config = dict(
    n_layer=11,
    d_model=224,
    n_experts=128,
    experts_per_token=4,
    d_expert=112,
    d_shared_expert=0,
    activation='squared_relu',
    moe_layers=[1, 2, 3, 4, 5, 6, 7, 8, 9, 10],
    router_score='sigmoid',
    normalize_top_k=True,
    routed_scale=1.0,
    balance_loss=0.000592,
    balance_bias=True,
    init_std_router=0.0256,
    lr_router=0.00282,
    vocab_size=6220,
    norm='rmsnorm',
    norm_eps=1e-07,
    tie_embeddings='early',
    optimizer='soap_variant',
    lr=0.00349,
    beta1=0.95,
    beta2=0.99,
    grad_clip=2.0,
    batch_tokens=[131072, 262144, 524288, 1048576],
    seq_len=1024,
    train_tokens=406200000,
    steps=2383,
    dataset='wikipedia_en',
)
Below are experts of layer 4 (counted from 0) of a mixture-of-experts language model. Rows are named router (the router's row for the expert) and show model dimensions 0-223. Each number is 500 + 25 x the weight over its row's rms, rounded and kept within 0 to 999. Numbers have three digits each.
After each expert's rows: "comes before" lists some tokens at least twice as common just after its tokens as in all text. This comes from a sample of Wikipedia text that the model never trained on. Tokens count by the router's weight.

# expert 36
router:506491529495502459521462457517543471460514517504489500517504490450535520519520504432505502462467537535497506491498499471491542513478487558479493489509514498468502486512530519500519508446516508442490542463523495466500529487521532469496483508482520480526509510512535530478519516494515526537481502488513491491529488489485494515477509469490538488417491474501508517511514508487497505486532455529499511505493525475483469467547474519527497434531513492491504525496520474495527495501491564514507483521495482520453520507492458510513512472424528468474478513528530572515504496497516529505477498487483489512538458512536484501482505498493425456489503507507489517524483512508488498481501
comes before: " a", " as", " well", " of", " the", " an"

# expert 14
router:477491498514524501521481499549536513474568494449502499481501523482523502541525536469529501449466558516492510528518516545471513521467493544485526549479548514487475536497525543498504493481532515484456500502532507504486526505483500501484489544485526523514475490475506483490520516479513520499483506530490451478506474490517547512498524481472482497488519498505533533505505512474485471531547516482513463482479564507504482505494459504482465493519527512480604539479503490501485508522496495506491556518488528525487499507489498525474502479467479517497502469517533517496511461525544506514537516504512467475544449532506507469510492525503460493454467509490527499520515498478519497468507
comes before: ",", " of", ".", " and", " (", " in"

# expert 68
router:505514512512510488493466486525503487471566501447531506490535460509505496531517512477502522459461518539482524585515528535495518523432473563489500500535527497456491521501512521524496517486541492506459500495504519518487536512481534441526493530497545515503458487480505489482479505491519522498486522528493468466513484520504510512516538535498496470485511487496514505533482473498485511527495519466513478476496558526505484480531449516501440495509528513533584535504479499512469497517491494499517544512517501551522524489499492549501525472458508510505508470467521532512487505550497498511466492495498510482494454505526484468506483489501480479451470521512517494489477513503513485478511
comes before: ",", ".", " of", " and", " in", " were"

# expert 22
router:491499536491485473487455546494485509464525491464482520503504522479511504520492523489500463470433495487501512512481474512455503500473478564495540515472525516453477497452515524482500549482554502479463525489516518504517511468483515466504497548467540475514465474481505474517465507519510537486495537523517457480486448497541535525495523509496506496511479508527485503503508547453511507516505482504525500526507502480481494482549483533488470490498563514459578524491501495490474494526501508541473523514454518528517472506501506516501511481467506505509515477508484526488517470513478484511500508520510485482522437523521498489512488538519479464419451511506507517462491525499480484501476
comes before: ":", " of", ".", " in", "ation", " and"

# expert 32
router:484474546480479510504466457565543533480559502481480509477494492524473492516521521432497514475459487514474544543473524476479583514473481499458539509472506494480501537532515500514502493460534524502470509490518499488495547467526546492494451499483541507537491480492495497470496493509478497515488482508492479512502509527517524480494521489524477447517477488493520515529507508476483492489510508492524512534477520495501500477547513514530465500504528498507482517525554485543512493517481532498475511528489480528519492501511490583505502514507511486478515481495495544495505447541527497530513513512500478488541454492508515445487455467491455495475495511523494517543525515503463497517488
comes before: " |", ")", "%", "°", ".", "′"

# expert 9
router:501470509486488534492505498530482484478499530479523532509490470480511493543517507450480534499489561478501516566483460486501555490495488536466502540481519489454495488492489546479472504497538522489469545479490489492491526523523503469484480534499516468518447506493549524506506496479490495523512563504532493484447504513490563545494488508497499476464516500466522496515490472525480476510531497475512528514478464528487499463556512519522488533530517497500555500487504493521514496510513541493481496485468519502503521541522471526500520460500494519490486481533514515465492471552545496512459526494500459486565424514488533486495496461497495485483487498505476480466494521509486530500484
comes before: " the", " a", " his", " its", " their", " this"

# expert 7
router:461498488491497493524473489514482498459570498488518486493505467473510521534512539455512506469457499515492548592482468555533488472482501524506524497512512506461499517513514542496476497481531506468504491484553545500526509490505524486507507538529531519494500500473516489511491548497493513480474532511486419512489501497533515533533511512485489489482483509527511515479465503486485481486516463507515478485533581521494478470551505514487460497520509486480579536501531478502501514502514503495497525499507504524489504520479491535517487481455489487492506473512526538493499476504526501495514504467507473520502451527520508467529510515504483453433533530500518497523519533473476508492529
comes before: " |", ",", ".", " in", ":", " ("

# expert 95
router:466488507517517496496459495548491481481488527478517468511458476464523526545531486468522537411494535491515521509484517484489553491506496521487503497494515514456505483485518545503518529461518523489480532505486503494522531483504542476495481515508481490514494461494482514492493537461516492531489519496486491544491495481512506528522514489500523511447492523510502541496498501475520477526548505502496498482488491507489504490554491536523491495534529466486561542470518478525486535507491526506481534553486494513462475546503474571515513500460499499510482464516526537452477456497521497507452524447485470505548460503499497496506464480483497525499484549520504521503512544517507495506450
comes before: " the", " a", " \"", " his", " well", " an"

# expert 41
router:487475501500483464495466523507529494455544566490511494485505525465530512527523481479528498470506484519524528519472494485523533521487506505479485554477537513460501517496491545508492554482508488479498513471509475494512498479496499501483473518527479483520488507491521488474485540462503533482444518508498481475492478491496580510475526482498503508423513479522543472517530470507499496484533542521495517494508504491465491474487506563526468490505503529526563494491526506515481503523520520529475510529483513504520515523494482533496501496508498504527529451483503499485518454497486463507512508481478480517563443535504515452494478484482455489446486532499488521539523522481556464487525
comes before: "==", "The", "===", "In", "=", "M"

# expert 105
router:489491512491499487528480498533533500471560495478511532458513508480515520528520519454541516464470476489482538538509497529510492520458485524488499521483510495400514492507524529513525499476502531494471484505510486489507533506474537458500521535546517486521476491490533475503506518518541520504510502504497459486508449472545526537477524520486488470467491530521518495519494497491501495525486479473511465477484524522475490507523472497460489506516479496505628543496530455507506508541447526482477511538469544525508502498495516524531506475457512490530483468516514545474510492488498491513526509500509481487507465498513511496496496523531456488467503496505509506485507519467482469482486
comes before: " of", ",", ".", " in", " to", " for"

# expert 126
router:482500492477486480497488485493504499398514499483495480470542520485540499536493505490474504474477508502475523532505507496463495528456498545463502488508497517452543513510529541520520561496535506498509511463518513492476537479522537464474511512545481460490486530462553496491484530492500506476504541524493455499516501510505578526499522497514512485512497465497522502514525503519493465472475527525539516533497540512481488505517485550495505482475499494509525522518487489533474504504490499524485530518487541520501508552498503543506518486480501482496472456542541515461491493523488494490497547491481446509515472553520519496510497509459456492480506523510524519458559537490518485477497
comes before: "-", "|", "\n", "The", "===", "="